config = dict(
    n_layer=8,
    d_model=448,
    n_experts=16,
    experts_per_token=2,
    d_expert=176,
    d_shared_expert=0,
    activation='swiglu',
    moe_layers=[0, 1, 2, 3, 4, 5, 6, 7],
    router_score='softmax',
    normalize_top_k=False,
    routed_scale=2.59,
    balance_loss=0.00489,
    balance_bias=False,
    init_std_router=0.0166,
    lr_router=0.000934,
    n_head=7,
    n_kv_head=7,
    head_dim=64,
    vocab_size=27065,
    norm='rmsnorm',
    norm_place='pre',
    norm_eps=1e-05,
    positions='rope',
    rope_base=10000.0,
    rope_fraction=1.0,
    qk_norm=False,
    attn_scale=0.125,
    tie_embeddings=False,
    parallel_block=True,
    extras=['capped logits'],
    init='normal',
    init_std_qkv=0.0185,
    init_std_o=0.0,
    init_std_up=0.0185,
    init_std_down=0.0,
    optimizer='muon_variant',
    lr=0.00637,
    lr_mult_down=3.0,
    beta1=0.95,
    lr_head=0.00266,
    grad_clip=2.0,
    warmup_steps=200,
    schedule='wsd',
    decay_fraction=0.559,
    decay_shape='pow',
    final_lr_fraction=0.0,
    batch_tokens=32768,
    seq_len=512,
    doc_mask=False,
    train_tokens=338700000,
    steps=10337,
    dataset='wikipedia_en',
)
Below are experts of layer 3 (counted from 0) of a mixture-of-experts language model. Rows are named router (the router's row for the expert), gate (a neuron's input weights, with its number), up (a neuron's input weights, with its number), down (a neuron's output weights, with its number) and show model dimensions 392-447. Each number is 128 + 32 x the weight over its row's rms, rounded and kept within 0 to 255.
After each expert's rows: "mostly gets" lists some tokens that are sent to it at least half of the time. This comes from a sample of Wikipedia text that the model never trained on.

# expert 9
router [110 125 167  79 131 106  89 105  95 150 176 176 101 118  80 134 155 110 119 105  98  93 168 100 146 139 122 159  88 100 119 159 107 112 140 116 164 178 116 178 118 138 128 138  84 111 105 147  57 188 103 117 160  82 151 117]
gate0 [119 221 122 103 110 158 101 157 146  75 133 123 161  83 155 153 109  84 125  85  81 167  94 109  81 142 120 129 109 120 179 145 104 102 151 148 168 142 108 137  96 141 153 189 163 110  81  96  81 125 131 115  75  90  78 113]
up0 [103 105  76 141 151  41 160  91 159  66 148 116  67  60 135 121 127 159 147 183 119 116 131 150 102  84 174 139  85 120 114  88 139 101 166 172 115 113 167 141  82  96 139 110 119 173 168 127 112 127 117 146 123 123 243 185]
down0 [109  78 123  88  65  65 149  75 123 157 110 157 177 106  70  81 156 207  93 161  79 150  93 106  96 114  62 144 118 134 126 142 163 174 151  75 146 136 122  21 160  96 118 116 120 125 137 156 202 146 114 155 124 161 148 131]
gate1 [ 76 105 152 132 203 148 113 122  90  89  97 165  83 140 100 209 114 101 130 127 143 119 138  85 158 129 130  84 112 131 167 124 176 125 204 143 158  80  60 116 181 107 197 125 141 147 154 150  97  90 127 133 164 108 147  90]
up1 [140  64 183 110 177 138 101 122  44 184  73 127 130 106  52 136  77 149 188 151 132 143 167 107 139 122  37 113 171 175 109 138 120  79 128 167 146 108  89 108 177 131 154 125 106 139 137 146 139  63 157 173 159 153 185 107]
down1 [150 175 109 135 165 155 189  94  96  84 125 150 170  93  60  56  50 170 148 104 123 102 133 172  28 106 146 119 103 128 113 178  58 140 106 130  89 144 107 153  89  87 157 151  51 125 161 135 175 117  88 159 122  82  88 101]
mostly gets: " L", " March ", " August ", " September ", " July ", " re"

# expert 2
router [111 132 168  81 127 104  90 107  97 150 173 179 100 113  85 136 153 112 123 101  95  94 169 102 148 139 118 159  90 100 120 156 109 117 136 118 165 179 117 176 118 138 130 135  86 112 102 148  58 190 105 120 160  83 151 114]
gate0 [151  89  79 132 105 132 142 142 106 117 111 146 165 137  69 128  97 136 154  72 133  99 137 138  94 143  90 137 166 217  90 115 150  91 138 157 148  97 114  85 133 122 123  74 146 178 147 134 103  95 132 134 131 160 176 208]
up0 [118 101 154 128 143  99  93 139 138 117  97 132 124  87  48 129 128 140 127 142 174  86 115 191 146  80 133  80 129 143 116 110 177 168 186 163 187 163 113 130 119 132  71 162 148 151 122 118 114 134 117  23 144 118  73 180]
down0 [106 121 149 155 149 103 149 107 149 122  88 146  66  84  68 121 114  83 130 157 128  85  85 117 142 136 132 109  99 196  95 120  95  66 140 181  91  68 118 161 140  96 102 197 107  87 144 123  96 132 151 146 141 117 150 182]
gate1 [164 171 129  96 104  83 184 135 112  78 141 167  88 142  98 104 122  89 174 126  81  99 103 112 121 145  86 197 110 190 167 139 140 188 101  92  91 150 133 164  95 150 112 115 155 116 126 104 119 105 157 197 134  89 107 137]
up1 [145  98  92  98 177 117 184  67 110 111 186 126 107 139 145  56 175 147 192 113 103 138 153 149 163 137 150 117 112 162  77 168  88 136 195 141 132 179 171  89  87 153 116 159 162  82 131  66 145 130  43  87 149 106 113 151]
down1 [ 73 101 164 117  86 121 124 153 169 126 113  45 111 113 127 158 109  99 121 170 160 162 159 137 149  86 111 195 133 123  97 134 170 132 129 135 105 128 187 151 176  74  84 138 185 143 139 100 124 137  98  67 121  63 131 139]
mostly gets: " p", " many", " of ", "oo", " Be", "x"

# expert 14
router [112 129 170  80 130 106  89 108  94 148 177 179  96 115  82 134 151 113 119 102  98  91 170 101 147 138 120 160  90 101 117 155 106 116 138 116 168 177 113 179 120 137 131 135  84 111 104 149  57 188 106 120 158  83 152 117]
gate0 [134 125 150 131  77  95 128 119 115 164 160  88  93 131 167 124  69 188 189 102 181 179 138 186  94 121 116 136 110 156  72  71 127  42 116 102 157 127 134  79 161 125 144 120 148 164  66 140 180 103 139 116  67 150 170 148]
up0 [111 169 198 153 167 106 143 143 157 152 160  91 140 103 139 110 140 100 110 181 135 169 148  92 166 214 129 134 106 132 148 106 115 139 211 139 133 122 110 107 195 113 186 115 162 118 132  75 131  96  72 129 114 124  99 125]
down0 [106  63 126 220 160 160 174 135  87 144 104 145 113 139 149 111 150 145 125 113  87 142 171 138 125 109 173 109 138 146 129 155 161 147  73 118  68 144  94  81 187 177  64 107 120 118  74  88 177 122 108 144 161 123  50 147]
gate1 [164 157 118  82 109  73  87  36 131 140 145 151 155 106  75 139 133 112 185 129 133 112 169 114 102  87  61  97 115 116 158 165  87 165 139 124 175 111 134  76 185 128  83 104 146 108 114  95 139  68 149 144  93  70 101 114]
up1 [177  83 168 104  93 188  96 172 122 124 170 118 121 110 188 154 130 133 133 152 141 139 112 130  99 151 126 115  87 103 137  96 163 121 154  30  78 141 119 143 118 184 109 119  97 160  75 118 160 117 112 125 187 147 154  80]
down1 [117 152 111  81 158 121 182 108  99 140  85 130 123 137 177 146 117 126 143 102 137  94 147 152  68  93 129  79 176 150 129 150  57 147 142 134 113 105 164 155 116 176  73 142  75  65 145 158 152 101 147 173 107  95 127 194]
mostly gets: " over", " X", " / (", "′", " O", "On "

# expert 11
router [115 132 169  79 128 107  88 103  93 152 174 178  96 116  81 135 155 113 118 103 101  93 172 100 151 139 119 159  90  98 120 156 106 112 138 118 164 177 115 178 121 140 132 137  84 108 101 148  62 189 107 119 162  85 152 115]
gate0 [129 126 120 148 136 214  86 125 188 125 145 145 201 132 153 177 135 140 107 116 119 152  99 116 137 116 126 159 140 149 134  92 109 158  72 108  81 150 155 106  95 152 126 164 105 175 115 123 141 122  77 151 126 185 163 183]
up0 [158  97 103 169 121  73 151 132 144 139 141 155 123 156 110 106 128 148 128 105  66 116  88 121 143 145 184 175 110 110 129 126 155 179 125 123 101 142 124  94 138 167  98 155  94 124 102  87 153 149 127  96 114 124 167 107]
down0 [172  98  86 160 158  93 130 146  80 103 117 129 113 119 116 141 143 106 130 150 120  60 126 153 132  82 169 155 113 140 130 173 121 187  85 107 147 109  91 127 160 175 112 175  87 188 194 103 113 174 179 152 136 159 112  88]
gate1 [151 171 150 164 142 112 132 164  92  75 134  62 113  86 113 142 100  88  99 130 150 151 132  92 156 159 125 166 127 115  92 123 142 131 124 173 162 131 147 146 155 106 144 129 135 136 184 121 210  82 114 128 171 115 163 152]
up1 [ 78  81  88 185  90 119  99 149 145  84 156 159 131  85 146 161 140  91  85 138 164 160 126 104 102 126  81  85 113 101 145 123 124 147 126 108  97 123 145  70 130  89 131 172 126 108  73 186 101  68 144 195 162 104 203 148]
down1 [103 106 125 174 105 194 143 105 116 150 113 108 133 132 167  79 147  96 144 188 161  91 130 117 132 124 148 128  67  99 122 101  82 102 110 160  70 178  81 143 128 104 104 192  96  91 134 151  95  31 108  55 136 128 150 140]
mostly gets: " f", " l", " her", " | K", " League", " local"

# expert 6
router [110 128 169  79 130 106  91 107  94 150 176 175  96 114  83 134 154 111 120 103  97  96 166 102 150 140 116 156  88  99 118 158 105 113 138 119 166 175 118 183 121 140 134 135  81 110 105 150  59 188 105 119 160  83 148 115]
gate0 [161 114  84 197 138 158 138 145 139  88 104  94 163 150 137 134  92 117 107 122 119 113 134 119 147 105  97 160 107 112 182 160 110 133 146 123 111 110 159 171 151 132 103 129 151  84 122 150 110 128 172  84 111 139 124 226]
up0 [140 105 163 179 112 172 159 124 121 101 154 124  98  64 115 103 102 121 122 120 114 110 127 113 118 149  84 125 164 190 165 137 132 101 150 138 131 125 160  87 110 120 139  91 150 122 180 118 185 139 130 136 111 123 122 126]
down0 [132 159 116 143 144 115 102 104  64 199 104 130 148 135 140  93 152  90 119  93 229 104 124 100 140 174 165 172 101 125 148 120 134 100 110 127 172 112 150 140 141 120 117 168 137  93 165 131 100  58  75 115 179  72 131 111]
gate1 [148 141 110 155  72 101  20  97 144 121 120 130 147  93 127  69 168 112 127 149 158 103 151 130 133 225  91 105 133 118 136 146  97 152 177  79  96  47 138 116 131 122 140 109 168 170 114 104 134 120 131 112 117 141 153 107]
up1 [152 111 168 158  92  58 172 161 171 123 121 126  96 161 131 109 137  77 110  90 103 119 203 180 119 115 203  84 151  85 126 113  50 168 156  77 110 123 112 136 153 135 182 119 108 141 144  89 133  89 123 157  80 143 119 162]
down1 [115 117  75 115 128 167 115 158 185 125  94 140 120 116 158 172 149 153  86  62  94 164 108 143 122 118 144 131 107 182 139  77 126 128  85 139 117 141  87 133  77 110 152 110 133  74 130 135 124  78  80 159 102 154 110 108]
mostly gets: " |  |  |  |", " Me", " Mon", " D", " Bar", "| L"

# expert 15
router [ 91  97 124  93 152 140  97  71  93  96 160 176  63 107  99 147 153 109 164  84 141 110 145  96 126 148 130 141 106  63  61 195  68 138 175 157 125 197  96 155 132 110  75 110 113 109 110 137 128 157  77 140 165 120 184  98]
gate0 [ 99 145 104 145 131 157 115 109 119  78 129 141 113  76 173  94 106 150  92 146 143 163 129  81 195 136 150  96 122 202  78 106 105 111 103 101 101 122 136  94 184 160  56 112 124  74 130  57 146 110  98 133 106 133 130 170]
up0 [143 129  84  87 105 145 164 105 129  81  83 127 101  66 186  97  89 183 179 100 130 188 170  84 139 145 120  98 115 136  69  81  77 112  97  95 102 126 134 118 147 154  61 130 173 111 147  98 127  96 132 140  93 107 138 159]
down0 [122 143 155 117  87 116 147  64 145  93 169  92 169 100 102 121 154 135 154 134 168 135 121  74 121 135 136 127 119  59 117  28 155 159  96 140 142 119 138  85 115 132 163  89  99 161 197 172 122 181 137 158 169  97 154  82]
gate1 [144 152 176 122 119 135 150 152 182 158  90 153 147  84 119 145 135 144 110 131 128 114 107 103  51 110 152 121 105 100  37  59 150  77 159 146 102 148  90  89 137 112 125  81 138 144 197 141 139 146 141 155 113 117 163  57]
up1 [138 138  96 143 133  92 123 115 145 159 119 102 130 149 137 167 193 155 116  85 160 108 159 128 130 100 146 160 146 109 119 125 135 100 135 169  83 158 113  83  76 153 159 148 102 135 112  63 155 123  89 108 138 141 123 149]
down1 [ 97 150  91  75  98 152  55 127 103 130 158 150  96 170 152 177 163  95 157 142 150 141 133 133  97 142 165 149 161  78 103  62  96 128 130 165  79  86 147 139 114 141 118 124  96 170 115 140 158 188 139 166 197 152  91 138]
mostly gets: "- Born:", "',", ") was a", "hed", "- Date of birth", " Social"

# expert 5
router [111 128 170  79 129 108  92 107  96 149 178 175  94 117  82 133 152 112 119 103 102  89 168 102 142 137 118 154  88  98 118 157 108 114 135 117 167 177 115 182 118 140 133 135  83 113 106 150  58 188 103 118 162  83 149 115]
gate0 [161  84 139 167  89 174 127 141 126 106 161 116 100 144  99  65  95  73  75 147 131 209  96 147 133 163 143 183  86 110 125 162 163 146 158 141 146 150 180  87  75 125 142 101 144  89 135 157  92 128 107 140  68 188 122 145]
up0 [118 139 171 146 167 143 159  91 144  84 104 150 110 132 115 144  65 110 137 138 165 131 165 124 153 202 129 109 131 171 139 138 167 113 160 103 155 113 174 106 153 109 138  91 154 115 127 148 127 119  78 150 133 144 162 167]
down0 [102 131 152 128 159 185  81 147 117 105 106  84 104 117 100  93 176 148 212 148 139  95 140 141 130 164 151 193 169 157 178 104 132 145 140 145 168 130  95 112 141 161 172 103 145 148 138 137  87 113 169 158 126  54 105 151]
gate1 [140 126 170 173 119 103 120 137 102  90 149  51 117 152 153 151 180 124 137 143 132 141 150 120 156 149  59  92 131 127 134 157 127 121 167 113 114 111 118 154  79 119 136 104 144 164  92 120 165 108  75 103  97 192 168 145]
up1 [129 128 164 153 170  89  86 167 123 130  97  98 137 136 160 136 158 103 204 130 139 115 119 100  92 119  57 133 116 140  94 143 117 142  78 136 152 116 116 199 192 192 116  61 169 137 156 114 158 169 128 162 122 124  74 107]
down1 [ 96  64 161 138 160 130 113  86 118 135 134 147 103 168 113 154 132 128 139 146 139  80 116 131 127 136 112  89 117  98 130 167  85 173 132 115 145  89  89 143 140 156 131 115 154 185 137 113 107 165 108 140 139  95  70 127]
mostly gets: " they", "59", " County", " w", " Se", " In "

# expert 12
router [130  94 149 108 150  81  89 196  95 141 140 121 152 121 129 172 171  78 189  97 141 122 140  89 104 189 121 167 113  95  82 112 151 129 146 111 157 117 148  95 153 180 152  94 104 182  83 140 196  98 104 125 163 120 161  84]
gate0 [130  90 116 158  93 162  99 106  87 145  72  95 124 124  73  79 126 113 119 140 117 147 108  98 145 107 156 150 159  72 139 115 150 199 104 138 107  93 146 159 119 135 178  91 176 153 146  35 118 160 128  89 206 152 150 169]
up0 [ 86 157 139 111 119 130 193 132 103  98 191 146 130 127 157 168 115 133 157 113 111 153 141  73  80  52 152 137  94 152 115 189 132  95 159 112 136 147 117 190 162 136 182 145 110 103 129 144 163 147  85 148  97 103 145 115]
down0 [104 132 118 113 131 103 115 105 161 128 123 161 117 143  85 157 106 102 175 125 121 167 129  77  98 113 164  76 158 149 126 131 148  59 122 149 155 170 117 206 171 100 142 131 149  89 167  95 165 102  95 167 153 161 109  93]
gate1 [127 133 165 138 145 166 161  97  59  93 125 127 119 120 115 126  43  66 190  88 173  74  91 137 107 162  97 127 155 133 144 154 121 128 153  98 128  94 117 121 107 154 116 174 149 105 131 116 113  68 117 140 104 108 152 125]
up1 [115 152 106 158  94 148 136 159 130  79 125 152  68 119 122 127 123 127 107 184 157  93 163 121 120 122 155 127 160 155 150 142 128 122 121 125 165 120 104 127  78 122  91  80 128  84  71 139  98  99  58 113 134 140 140  84]
down1 [ 58 159 123 130  99 168 135  94  97 101 210 121  93 121 139 129 129 138 113 166 147 142 143  85 108 114 141 115 116 160 149 111 109 144 150 152 178 145 115 168 137 118 177 114 180 115 120 145  98 153  96 177 113 113  99 155]
mostly gets: ", the", " and", ", and", "\".", ", but", "\""

# expert 10
router [114 128 168  78 125 104  89 110  95 149 175 177  98 111  81 136 155 115 121 102  97  96 170 101 149 139 118 159  90 100 120 154 107 117 142 115 171 176 120 181 120 139 133 140  82 112 105 152  60 187 106 118 162  83 152 118]
gate0 [125 158  47 127 133 113  82 138 108  87 144  91 137 131 184 103 115 116  74 152  95  64 119 137 135 136 124 180  90  90 132 148  75 134 126 100 115 130 114 147 108 155 176 175  93 157 116 137 111 104 118 105  82  89 163 185]
up0 [110 137 177 119  63 111 100 130 118 110 127  59  99 133  99 178 108 106  98 157 131 138  82  93 116  99 118 115 107 179 119 164 152 152 104 133 172 160 103  68 139  89 140 129 121  94 112 120 115 136  87 138 107 118 196 166]
down0 [140  61 106 117 178 118 152 191 156 122 110 131 138 161  94  72 116 124 115 104 120  90  91 148 171 152 129 129 107 131 139 117  82 177  85 180 139  47 156 134 183 116 114  64  89  80  89 181  94 124 118 102  72 125 103 154]
gate1 [ 80 184 111 158 138 160 126 117 138 134 117 101 160 161 156 136  82 164 124 202 129 141  94 171  97 118 160 139 152  96 129  88  97 198 154  87 144 125 114 120 135 151 146 167 164  90 149 162 133  80 148 131 129 112 149 145]
up1 [127 180 108  98  87 163 118 177 129 133 217 144 115  98 140 136 137  75 145  88  83  58 141 106 122 137 157  84  85 155 144 173 159 131 103 144  91 112 162 152 116 103 130  95 114 128 160 149  99 113 145 139 134 113  88  88]
down1 [113 147 121  97 195 137 119  99  92 120 153 109 106 124 132 120  55 121  92 124 149 149 110 154 129 171 165 111 129 110 151 156 131 152 134 157 128 143 111 114 109  89 117 134  73 166 206 164  94 115  90 159 155 137  97 106]
mostly gets: "- S", "- C", "ö", "==See also==", "ee", "ane"

# expert 13
router [112 127 170  80 130 107  91 109  97 150 175 177  97 117  83 133 148 113 120 102 101  94 167 103 146 135 119 154  92  99 119 155 107 116 141 120 169 178 118 180 116 138 136 136  83 114 102 151  59 188 105 118 164  82 149 117]
gate0 [136  79 117 152  89 215 115  79 204 102 168 126  76 129 112 114  93 168 157 129 108 132 121 114 107 124 143 178 108 134 151 134 188 144  74 140  79 139  87 123  81 161 133  82  97 142 146 134 128 100 117 174 126 110 155 186]
up0 [151 122  91 123  80 152 118 103 118 140  70 143 107 115  77 180 135 139 106  97 103  85 159 125 124 111  60 140 117 186  81 110 161 183 130 152 101 134 133 201  74 104 142 183 111 152  97 184 112 117 133 115 134  70 124  51]
down0 [132 151 140 130  93 153 107  96  78 118 142 127 181 163  97 153 112 140 177  59 151 159 109  67 173 110 147 135 155 211 101 143 167  96  91 150  84 165 134 126 103 164  93 111 129 145 151 103 169 122 104  79 192 119 159  58]
gate1 [ 98  42 139 154 165 135 153 137 124 130 113 178 105  65 109 166 110 140 118 115 166 114 118 106 140 127 151  94  91 122 113 102 143 114 195 197 164 108 115 113 137 140 135  71 123  85 156 160  70 118 199 131 221 154 148 154]
up1 [112 122 149 191  94  96 151 103  89 121 118 107  98 103 172 179 131  92 105 128 172 174 132 113 146  95 116 120 149 113 175 126 108 136 141 149 129 154 125  87 129 124 130  87 138  93  41 156  85 131  95 111 196  88  61 112]
down1 [133 130 156 142 146 137 148  98 149 119 169  97 176 110  94 102 152 119 155 115  67 136  99 139 121  55 111 127 136  85  93 156 123 146  93 139 106 130 135 161 137  85 180 117 105 130 137  97 158 154 160 110 125 111 155 118]
mostly gets: "ob", " Gu", " can", "ge", " Ar", " Ab"

# expert 8
router [113 132 173  77 129 107  91 107  93 149 174 177  97 117  84 131 154 111 123 103  99  91 168  99 150 140 121 156  92  99 119 152 109 114 140 115 166 175 116 183 119 137 132 136  82 116 105 149  57 189 107 122 162  84 149 116]
gate0 [127  83  96  84  98 134 113 151  84 150 117 127 157 123 145 118  33  66 146 131 167  99 169 116 164 161  77 121 130  79 135 122 128 149 148 169 125 162 101 145 156 120 167 193 105 144 125 129 136 198  94 110  93  99 168 103]
up0 [ 73 138 105  49  81 147  98 105 149 123 156 164 157 141 113 147 131 127 115 134 105  83 135 135 102 108  73 152 148 156 123 105 165 143  67 162 126 189 162 135 133  85 136 211 102 153  89 179 118 167  84 176 125 165 136 126]
down0 [151 161 143  67 119 157 142 126 116 100 146 105 102 166 122 104 112 178 164 147 171 173 140 197 143  99  98  64 109 146 142 155 136 108  94  41 102 162  91 120 130 152 104 169 107 171 110 108  95 171 145 102 130 141 160  55]
gate1 [215  61 120 190  99 139 155 108 115 139 119 139 161 116 150 180 126 226 144 135 119  99  95 165 155 134 126 141 142 143 167 150 149 116 123 102  29 142 111 154 110 127 138 116 118 124 108 103  80 132 133 119 106 112 126  80]
up1 [131 151 128 145  81 105  74 153  64 117 133 114 116  89 155 111 123 119 140 183 177 100  85 116 125  87  88  91 120 113 164 172 118 116 179 111 155 140 118 161 157 150 118 137 140 133 146 115 133 102 111 146 125 154 108 123]
down1 [119 132 134 124  88 126  83 122 157  99 141 104  76  80 122  74 117 102 170  78 154 114 110 129 142 119 143 157 163 149 155 149  94 154 120  86 112 124 126 114 136  87 100 156 140 135 118 101 160 180 134 121 100 179 154 129]
mostly gets: " Sh", " on ", "ang", "% | ", " its", " | A"

# expert 4
router [112 131 171  79 130 106  92 107  94 149 175 181  96 116  83 136 156 110 119 105  97  98 168 104 150 138 118 159  91  98 120 152 108 116 135 115 165 179 119 181 119 141 133 136  86 115 105 151  61 187 108 120 160  85 151 115]
gate0 [ 97 156 147 149 107  75 111 115 144 110  71 134  96 149 169 115 152 214 116  93 105  94 122 123 169 111 121 159 166 101 138 145 166 134 136 124  91 135 116 134  76 148 123 176  91 114  80  91 110 141 168 115  71 158 152 192]
up0 [105 105 126 129 124 182  97 170 155 102 156 132 108 147 164 108 128 131 190 127 149 197 154 132 116 177 159  99 224 173 115  96 163 126  33 110 104 163 114 165 128  87 147 143  87 109 139 178  83 133 131  32  38  85  94 102]
down0 [105 177 174 142  86 108 153 167  80 134 176 150 107 142  97 182 124 186 123 134 116 134 154  90  98 178 114 122 130 115 124 147 125 113 109 107 152 131 137 127 144 145 161  84 144 157 133 141 117 165 125  69 137  83 171 157]
gate1 [158 170 187 165 119 119 150 140  76  92 144 133 113 163 154 144 130 107 101 172 168 173 108 158 154 127 111  93 132 139 146 138 124 130  72 127 103 140 158 137 141 127 127 164 136 140 114 175 117 162  89 157 109 191  99 117]
up1 [112  75 134 166 101  91 100 103 162 121 132 124 107 167 152  81 113 117 104 109 120 184 139 145  67  65 138  96 130 151  98 165 115 102 135 148 127 133 117 142  89 108 127  89 134 131 138 149 137 160 121  84  79 125 162 100]
down1 [103 173  98 135 181 172 142  15 154 162 148 145 124  94 130 101 133 109 112 155 139 156  98 129 116  80 151 135 146 177 115 159 139 179 146 107 109 170 102 156 133 105 101  77 110 140 168 138  86 136 157 217  90 145  84 128]
mostly gets: " | M", " out", "- P", " back", " both", " left"

# expert 7
router [111 130 172  79 129 104  90 107  95 152 176 175  95 115  83 136 153 112 118 101 101  92 169 102 148 137 117 158  90  99 117 153 108 111 140 115 166 177 118 183 123 143 133 137  83 111 106 149  58 189 108 121 159  84 149 115]
gate0 [122  67 113 160 143 118 116 101  99 142 163 146  90 101 169 151 110 126 180 138 136 146 103 136  82  96 153 140 123 144 105  97 111 139 163 124 152 142 131 153 100  96 140 123 178 113 137 142  86 132 133 178 143 121 132 122]
up0 [131 143 158 109 138 151 131  61 106 132 192  93 181 114 139 111 175 116 148 141 125 176 120 104  96 144 150 158 109 110 114  96 115 109 167 122 178 122 155 143 139 156 107 147  91 160 122 157 126  95 109 101 154 171 124 131]
down0 [ 94  99 142 110 154 130  87 173 150  74 114 154 126  97 181 104 102 124 194 106 123  95 134 163  91 100  90 129 101 108 125 119 103 131 141 135 106  95 110 142 125 132 134 191 118 121 149 114 104 138 113  64 166 101 163 134]
gate1 [142 115 117 110 104 128  93 135 144 146 158 104  71  89 142 157 121 135 142  79 120 130 113 104 129 126 140  70 142 132 113 114 116 122 166  60  87 104 123  98 112 117 128 100 100 157 110  89 192 130 180 136 153  92 132 127]
up1 [104 144 112 112  81  87 129 126 159 135 125 113 103 127 165 112 103  62 115  86 136  77  90 175 152 141 116 132 118 138 108 220 140 144 129  93 147 117 170 138 142  97 126 152 164 160 118  64 118  87 146 129  92 172 109 143]
down1 [118 128  76 162  78 146 142 116 167 116  97 121 111 148  71 120 126  41 159 120 167 200  97 107  54 189 177 115 172 188 134 130 155 110 104  97 141 162 168 118 194 146 107 151  74 119 125  57 103 146 137 118 147 178 147  79]
mostly gets: " J", " '", " As", " Film", "yn", " Jan"

# expert 1
router [114 130 170  80 131 107  90 108  94 150 177 177  94 116  81 132 155 113 122 105 101  93 172 100 151 140 123 158  91  99 119 155 107 113 138 114 168 177 118 179 117 137 135 137  81 111 101 146  58 187 106 119 160  84 155 117]
gate0 [117 152 148 134 143 196 154 164 136 191 132 154 117 154  88 115 115 126 122  38 136 136 128 126 111  95 108 144 157 153  88 119 170 185 150 144 153 126 111 118 179 120 117 170 134  89 159 153 119 134  92  82  93  99 148 147]
up0 [135 100 149  86  79  92  84  94  94  89 146 145 154  50 121 145 153  91  96 147 117 126 120 147 146 162 113 128 109  99 135 160 130 105  88 106  95 198 103 136  91 132 126 121 101  90  84 119 106 128 124 118 152 182 123 112]
down0 [126 131 169 178 173 120 107 106  94 143  99 116 125 102 120 103 142 170 184 109  91 104 167 151  96 102 165  83 135 144 119 144 107  85 119 131 107  98 173 124 160  72 108 133 138 154 130 135 102 116  89  98 140 108 182 128]
gate1 [126 139 157 147 107 108 131 114 126 112 157 164 106 136  93 151 134 125 155 157  97  91 176 136 139 184 108 139 119 175 173  64 148 151 223 111 128 119  98 153 103  95 164  78  97 202 149 116 113 142  94 104 111 133 123 174]
up1 [ 92 174 142 145  77 148 129 113 105 128  95 113  62 154 169 120 129 124 175 189 158 123 189  96  99 150  54 113 178 136  94 113 161  93 113  91  91 127 165 135 150  92 184 148  96 171 152 143 166 132 123 128  55 133  97 101]
down1 [ 71 133 133 122  50 120 104 121 154 105 128 134 124 178  98  77 160  76 150 146 121  83 121 120 135 125 125 123 134 127 106 148 138 106 105 104 155 142 145 112  95 120 155 136  98 160 169 171 136 171 144 120 136 123 113 155]
mostly gets: " W", "ier", " un", " more", "′", " My"

# expert 0
router [108 129 171  79 128 106  91 105  94 149 176 177  95 119  82 131 155 110 120 101  97  98 170 101 145 136 121 158  92 100 117 158 108 114 141 116 166 177 116 182 121 138 135 136  83 111 104 152  57 188 105 121 159  87 148 116]
gate0 [154 148  96 121  77 107 186 140 140  93 112 107 102  99 210 156 149 185 167 112 119  59  89  87 139 175  75 112 103 150 125 127 174 146 148 154 141 110 145  89 125 143 165  81 109 187 198 113 159 149 145 116 200 154  96 105]
up0 [ 66 144  94 128 101 134 145  86 127 154  41  65 151  94 151 148 119 175  79  95  95  63  99 102 115  76 105 162  72 102  88 108 157 107 122 124 104 100 108  90 129 173 100 115 160 173 145 126 131 134  85 111 188 183 128 108]
down0 [181 181 129 134 122  87 145 143  75 129 166 126 121 167 123 126 114  94 165 168 140 134 135 121 133 175 138 154 134 103 128 173 126 159 153 130 185  88  98 113 176 142 183 154 131 191 187 154 118  62 134 141 128 179 112 106]
gate1 [ 41  89  94 130 142 109  90 112 146 141 178 129 165 103 138 155  86 114 116 131  83 106  98 129  51 125 154 105 122 164 165 158  92 166 123 133 112 142 151  65 155 136 161  85 112 137 165 156 167 128 128 142 115 102 149  89]
up1 [121 141  76  82 143 121 111 153 108 158 150 154 172 132 103  88 119 126 117 139 166 164 109 126  96 114 137 171 113 106 131 106 179 130 101  91 204 166 189 190 144 170  89 139 113 174 159 147 104 107 155 162 149 114 123 135]
down1 [109 177  71  35 101 118 128 126 149 127 101  96 202 123 177 129 157 150 116 141 119 136 147 178 129 127 160 119 175 150 149  74 166 160 167 143 117 128  86 106  90 127 126 157 148 117 109 136 129 127  83 138  48 177 106 110]
mostly gets: " | T", " I", " U.", "| Party", " would", "- G"